From a checkpoint of a small mixture-of-experts model trained on Wikipedia.
Size: 10 layers, width 768, vocabulary 51282, 212M parameters.
Below are experts of layer 2 (counted from 0) of a mixture-of-experts language model. Rows are named gate (a neuron's input weights, with its number), up (a neuron's input weights, with its number) and show model dimensions 0-127. Each number is 50 + 12 x the weight over its row's rms, rounded and kept within 0 to 99.
Before each expert's rows: a language model's description of what the expert responds to; "mostly gets" lists some tokens that are sent to it at least half of the time. This comes from a sample of Wikipedia text that the model never trained on.

# expert 24
Heading equals signs
mostly gets: " ==", " ===", "====", "===", " due", "=="
gate0:53 58 33 52 52 48 64 34 57 46 30 31 70 37 63 62 49 36 56 48 37 47 56 46 51 61 42 60 45 33 44 58 58 59 46 44 59 60 62 66 50 40 50 40 29 55 57 19 57 47 61 51 40 60 59 62 25 53 62 38 42 51 61 62 58 69 76 57 21 43 16 28 64 19 42 55 56 41 51 53 63 65 61 46 36 44 22 51 66 44 44 28 64 44 47 71 50 43 60 53 40 59 41 59 51 57 32 50 43 46 35 77 43 81 39 43 34 49 41 48 50 22 44 53 45 51 32 45
up0:31 62 49 46 24 32 36 58 39 40 66 26 42 42 49 39 47 61 60 43 73 58 55 44 50 50 48 52 44 63 56 31 59 32 61 74 48 32 56 49 40 48 54 58 54 42 44 48 58 53 59 39 43 46 63 37 45 53 52 49 45 24 45 40 39 36 71 39 44 40 47 43 20 40 71 48 60 50 46 66 56 45 60 64 46 45 59 60 25 53 41 47 45 37 45 52 48 67 67 38 46 42 47 37 41 64 48 39 43 47 69 59 38 71 41 37 36 49 54 45 56 52 69 32 37 14 48 39
gate1:68 38 56 45 43 57 54 68 22 64 65 60 43 34 22 59 46 45 38 66 43 66 36 59 48 57 36 41 43 73 52 63 56 45 62 64 63 52 64 54 56 51 53 45 40 45 50 48 59 40 64 22 46 47 53 46 60 40 41 47 24 41 52 42 44 66 38 61 48 44 64 51 56 68 57 59 40 63 45 43 52 63 40 74 46 43 61 41 45 34 38 57 50 43 35 47 40 50 61 72 47 61 48 44 50 60 45 67 58 53 60 42 64 54 24 55 70 60 57 62 61 57 31 60 53 44 41 53
up1:66 37 52 26 49 54 44 58 24 67 62 61 37 38 24 67 52 46 45 77 39 59 39 54 43 64 46 32 46 67 54 67 56 41 57 64 57 47 71 63 43 51 48 46 42 56 53 52 58 49 68 17 42 44 52 47 56 41 39 60 30 45 52 45 42 58 36 58 52 38 70 61 47 57 51 61 44 59 48 47 51 60 44 69 48 51 61 32 52 22 46 72 56 38 39 46 37 50 51 69 49 51 39 41 57 60 46 62 66 53 53 58 67 46 35 55 68 50 66 56 75 57 30 52 45 40 40 48
gate2:54 61 44 49 37 64 61 66 40 40 48 52 53 62 45 31 44 60 52 65 53 47 41 54 50 44 41 29 45 51 64 35 57 48 50 39 51 26 70 48 69 41 44 47 51 28 47 43 46 46 29 46 39 59 49 59 48 46 50 38 46 15 51 32 70 37 54 46 22 36 69 41 58 64 35 40 39 36 41 51 45 47 26 50 75 38 44 49 38 57 39 48 45 55 45 48 43 74 62 72 68 43 44 68 56 23 35 28 56 43 58 33 60 44 63 37 55 47 51 50 61 31 36 75 36 44 47 51
up2:61 45 62 61 57 45 49 37 64 65 54 43 48 47 65 71 53 49 52 29 47 51 42 46 52 51 46 67 70 42 55 64 58 72 40 41 45 50 34 36 42 48 51 59 23 45 66 47 47 50 70 58 62 44 54 55 58 67 54 71 54 46 63 47 44 54 51 56 66 50 19 51 45 46 35 54 57 59 42 40 64 62 72 42 31 59 43 38 48 40 76 43 43 29 62 59 48 19 38 40 44 58 70 40 41 65 58 50 44 55 59 70 48 43 36 46 47 53 74 41 58 64 69 44 53 53 49 65
gate3:62 65 54 53 43 52 53 60 43 79 47 41 56 49 67 60 62 56 41 60 72 42 37 57 58 39 39 42 50 48 42 76 70 77 49 64 51 48 72 57 37 58 43 57 41 58 65 43 62 32 48 63 31 56 93 39 54 47 53 67 56 46 43 42 36 59 45 55 51 50 19 59 42 40 67 54 48 41 53 67 67 57 54 65 45 58 49 65 38 55 47 60 44 49 44 44 49 52 47 46 39 47 34 46 48 51 47 42 33 53 52 48 53 44 64 43 34 48 60 45 44 39 49 48 40 37 37 46
up3:63 57 50 60 41 58 57 54 40 64 60 40 51 51 61 66 79 34 54 68 70 37 40 56 56 28 37 57 46 31 47 78 56 63 42 56 34 57 64 47 40 50 44 60 49 40 62 37 58 41 42 56 39 46 87 57 46 49 53 66 70 62 55 46 36 57 46 45 48 46 27 58 43 44 50 60 53 35 60 84 68 41 48 46 58 52 54 45 36 57 44 68 42 42 58 32 43 52 47 35 45 43 42 54 52 55 50 44 38 45 53 35 51 48 68 48 35 55 72 51 48 38 50 53 36 55 52 47
gate4:61 41 43 32 35 41 27 47 13 38 46 59 49 39 20 36 51 68 62 53 40 41 65 43 61 53 54 28 55 61 53 41 59 67 36 54 60 50 68 54 35 63 40 54 54 63 29 34 50 24 36 42 46 37 63 56 47 46 61 22 50 50 59 47 67 37 67 76 40 59 33 40 68 62 31 49 61 50 22 53 54 73 42 67 43 44 37 51 49 38 47 45 46 44 47 29 44 48 42 39 46 38 42 49 54 21 51 44 60 47 55 31 36 45 56 49 30 31 45 37 50 28 51 71 43 48 56 30
up4:73 61 74 38 54 42 33 32 56 29 62 44 34 45 59 30 61 46 54 63 56 46 54 46 51 92 74 39 45 55 52 56 41 53 70 58 45 61 56 27 19 38 54 39 42 28 47 37 52 45 48 52 58 40 54 45 37 54 48 37 59 53 35 56 50 58 65 47 54 45 58 53 75 38 36 49 60 47 58 73 64 43 49 66 46 57 50 48 36 71 51 42 52 47 45 38 41 36 46 69 34 67 68 32 35 57 56 33 47 61 58 58 33 52 43 42 61 63 17 61 59 46 33 33 47 39 51 53
gate5:46 37 49 30 68 48 65 28 69 55 60 45 67 54 35 30 55 44 49 34 50 56 45 56 52 37 49 72 27 64 46 39 44 37 61 50 29 40 41 67 55 42 54 50 35 64 28 58 48 38 56 43 60 62 48 27 60 70 42 58 60 64 64 35 44 44 49 38 60 59 40 31 45 46 52 56 53 43 62 54 34 53 45 40 46 48 36 47 31 41 52 65 57 29 45 46 43 60 61 33 68 53 32 47 62 46 51 43 67 46 46 46 48 66 27 59 64 37 63 34 60 26 77 53 51 49 51 56
up5:54 40 59 46 34 55 51 62 46 44 43 56 48 48 64 60 36 45 38 42 66 43 41 73 49 46 62 59 43 59 39 37 54 37 54 50 49 63 50 57 41 70 40 61 50 40 67 31 53 43 71 41 60 67 40 35 43 47 67 45 47 59 47 40 61 43 61 52 45 62 59 46 61 72 38 46 40 42 49 62 44 79 64 42 36 44 67 28 45 38 53 47 53 58 52 40 77 21 43 28 47 52 31 06 78 61 51 40 79 60 57 39 35 40 48 52 74 33 46 36 29 47 60 49 40 82 42 54
gate6:52 40 41 63 28 36 41 41 52 52 32 56 38 58 68 47 73 39 60 37 34 47 49 43 53 45 35 45 51 53 55 47 67 71 56 56 39 63 52 36 37 50 50 32 53 54 35 50 54 41 45 61 51 57 60 30 69 41 56 52 39 42 50 59 45 49 52 77 42 43 55 49 66 60 35 48 75 58 51 62 49 58 42 50 55 58 52 62 40 67 50 57 47 23 39 43 64 79 63 47 62 44 53 36 48 46 47 48 39 26 59 57 51 65 53 48 42 64 54 47 62 41 63 57 39 57 36 64
up6:47 59 71 40 31 35 45 48 42 57 48 47 42 41 29 49 32 80 52 53 44 58 48 50 72 67 53 52 42 62 48 46 42 58 73 51 67 42 55 53 39 46 46 55 52 46 51 54 58 66 39 59 42 64 50 71 42 48 69 36 70 52 49 54 43 71 66 56 58 36 44 86 39 48 50 33 56 51 30 55 49 69 50 67 57 45 18 55 59 69 63 65 79 54 43 32 44 67 46 42 55 86 27 27 51 57 64 46 63 51 48 53 62 55 45 65 66 74 49 51 64 48 64 29 39 61 26 56
gate7:74 53 64 41 59 54 44 58 70 57 65 45 81 59 48 66 46 33 57 32 40 58 60 73 48 59 37 52 40 61 38 69 63 20 48 49 26 29 47 44 51 46 61 28 37 42 46 44 54 44 65 41 45 41 28 54 58 33 54 37 53 54 58 60 53 28 46 50 44 50 47 65 47 60 48 51 25 56 48 37 37 53 60 42 55 42 41 57 50 49 43 64 36 34 35 65 60 42 62 56 49 40 50 47 32 35 33 46 44 57 46 41 50 39 49 41 89 42 45 46 44 65 41 44 51 44 50 32
up7:57 54 39 61 52 37 47 66 51 49 46 43 46 37 55 35 43 48 59 67 52 52 43 33 50 76 55 43 53 32 51 35 52 82 50 62 52 68 47 56 36 49 43 65 37 64 59 58 45 51 48 64 59 69 70 73 24 50 29 42 44 50 53 63 60 58 46 65 48 71 51 26 72 33 46 68 66 51 43 49 54 70 56 41 50 59 61 34 32 22 62 49 40 56 51 41 48 59 53 42 52 58 72 66 39 68 63 33 34 66 57 57 42 49 34 35 27 47 43 37 64 59 49 45 49 41 63 58
gate8:55 69 53 49 31 34 25 59 63 49 72 52 44 50 25 57 43 73 67 49 38 31 49 57 45 83 61 61 37 38 46 62 58 56 59 70 39 63 65 67 49 50 80 61 50 64 53 44 52 61 60 48 46 62 63 67 34 45 68 52 49 60 57 50 27 53 67 47 44 37 39 48 50 41 43 73 44 34 40 66 35 52 41 40 68 62 35 37 49 44 49 42 35 37 51 56 51 72 43 57 65 48 54 64 38 57 55 36 32 49 51 53 36 54 42 49 52 58 55 63 39 35 57 64 37 64 55 46
up8:55 63 74 56 50 30 31 40 44 38 41 44 36 39 45 44 62 41 35 38 39 31 78 58 44 74 50 52 53 68 42 50 60 67 38 51 54 53 59 36 65 63 40 46 66 65 56 57 54 40 56 46 60 38 38 69 35 57 29 59 42 48 57 31 44 70 71 48 71 39 39 51 50 62 48 55 42 58 48 41 46 38 51 55 56 32 39 41 52 32 41 47 67 67 47 37 56 42 53 62 47 43 47 42 38 73 58 61 40 24 44 38 53 69 55 54 36 60 63 60 49 51 61 58 60 53 60 48
gate9:34 51 42 50 32 30 47 40 64 44 47 35 34 44 63 52 45 47 52 21 41 47 51 46 62 56 54 67 50 64 50 43 48 31 53 38 57 51 75 51 34 50 37 54 41 47 20 46 35 63 59 40 35 48 55 41 45 43 83 58 60 38 58 47 22 56 53 60 59 26 60 23 48 60 43 25 61 57 56 62 68 45 64 58 46 22 44 51 41 52 42 32 53 54 60 74 50 38 69 47 49 62 52 62 53 46 51 44 49 44 60 50 38 61 23 57 61 50 49 76 37 23 32 56 60 43 58 73
up9:68 44 58 71 36 58 31 46 49 28 67 79 42 54 49 34 50 38 42 46 56 53 36 48 80 66 59 61 68 51 58 65 45 57 64 45 75 55 51 51 51 23 43 60 64 67 54 39 51 40 31 69 37 63 61 61 41 32 48 46 75 57 50 48 43 31 61 50 53 65 42 67 49 41 56 43 20 53 39 50 47 62 66 35 58 22 77 51 25 30 53 29 55 55 59 44 36 49 46 59 60 61 48 86 53 44 57 65 39 71 38 49 42 40 57 36 59 65 21 36 43 50 34 52 46 47 49 39
gate10:56 32 54 35 38 63 47 43 33 56 47 47 62 65 25 41 43 68 59 39 69 49 52 32 47 49 55 49 51 57 51 50 50 26 65 54 45 36 69 42 64 57 55 34 63 20 56 70 53 57 70 47 39 59 59 53 34 66 51 30 73 57 56 52 42 38 48 61 22 62 51 67 57 64 59 72 53 56 42 64 38 51 35 53 30 52 44 48 52 46 37 42 37 31 37 76 51 67 30 43 35 46 49 40 25 49 45 43 41 38 71 50 43 56 47 51 59 49 57 52 37 57 28 42 46 59 54 36
up10:44 67 39 31 61 59 33 55 32 39 36 72 63 62 34 57 41 56 41 38 70 41 67 64 57 80 51 31 61 54 65 43 45 38 55 49 40 54 29 80 33 72 54 52 42 71 40 61 54 58 41 59 37 61 43 54 53 72 22 61 42 42 33 27 66 37 67 59 58 63 54 49 60 66 49 43 43 50 23 43 52 56 38 77 31 61 43 47 47 49 40 57 66 63 67 50 40 45 64 38 56 61 56 53 50 60 51 59 36 66 35 51 60 33 60 69 30 44 50 42 32 55 33 44 52 55 47 54
gate11:38 48 54 35 45 47 59 26 67 51 53 49 42 45 53 64 59 75 54 44 15 68 44 41 54 40 34 49 27 55 36 50 38 48 71 53 34 55 36 51 46 35 40 69 53 33 44 69 38 62 55 39 50 40 76 57 36 39 63 43 33 39 37 65 57 45 69 40 33 39 59 44 45 68 40 62 39 21 41 49 55 56 41 53 55 36 68 43 41 52 35 89 38 32 44 44 53 56 53 53 38 69 68 49 31 41 68 52 80 23 48 45 61 62 38 28 43 60 58 42 58 52 58 20 42 49 53 69
up11:58 69 49 67 45 62 49 61 23 50 55 38 49 52 46 36 32 50 68 57 63 49 48 51 25 66 54 36 74 61 68 52 63 50 29 32 68 53 60 66 56 55 62 35 52 60 77 35 60 57 54 58 43 66 44 30 64 56 52 63 61 53 73 35 46 37 29 58 80 70 35 44 54 58 54 47 60 67 53 56 35 52 59 41 61 62 56 57 59 35 57 15 53 60 55 52 55 57 43 36 75 42 40 56 48 47 45 77 24 66 45 55 52 43 75 67 45 31 50 65 51 32 54 77 41 49 48 25
gate12:30 65 51 44 56 56 30 39 57 41 58 51 72 21 40 40 60 42 82 36 49 44 49 40 50 46 53 50 46 39 49 44 55 67 55 43 43 65 67 47 55 40 41 38 46 49 60 63 55 39 49 70 44 62 23 63 56 50 40 56 54 43 52 62 48 16 54 58 42 40 57 57 60 63 34 32 52 66 65 51 48 60 54 50 51 38 52 34 52 27 40 34 63 35 42 47 71 67 49 24 59 70 37 62 38 39 32 39 38 45 56 50 42 76 51 50 31 55 40 51 17 56 50 70 39 35 60 57
up12:34 60 63 37 18 38 28 52 57 56 31 65 50 30 64 67 34 37 41 49 47 50 55 55 61 74 43 58 47 51 32 64 62 34 57 42 52 46 50 46 56 55 35 35 50 49 54 51 60 45 44 25 39 58 42 75 49 28 46 46 39 70 56 39 71 44 48 49 29 50 45 42 47 44 43 52 16 57 72 57 44 45 50 33 52 41 26 63 25 35 58 56 51 43 45 29 85 51 50 38 35 34 34 37 69 45 62 49 55 40 50 55 58 56 39 33 29 38 35 44 52 14 43 52 59 41 58 45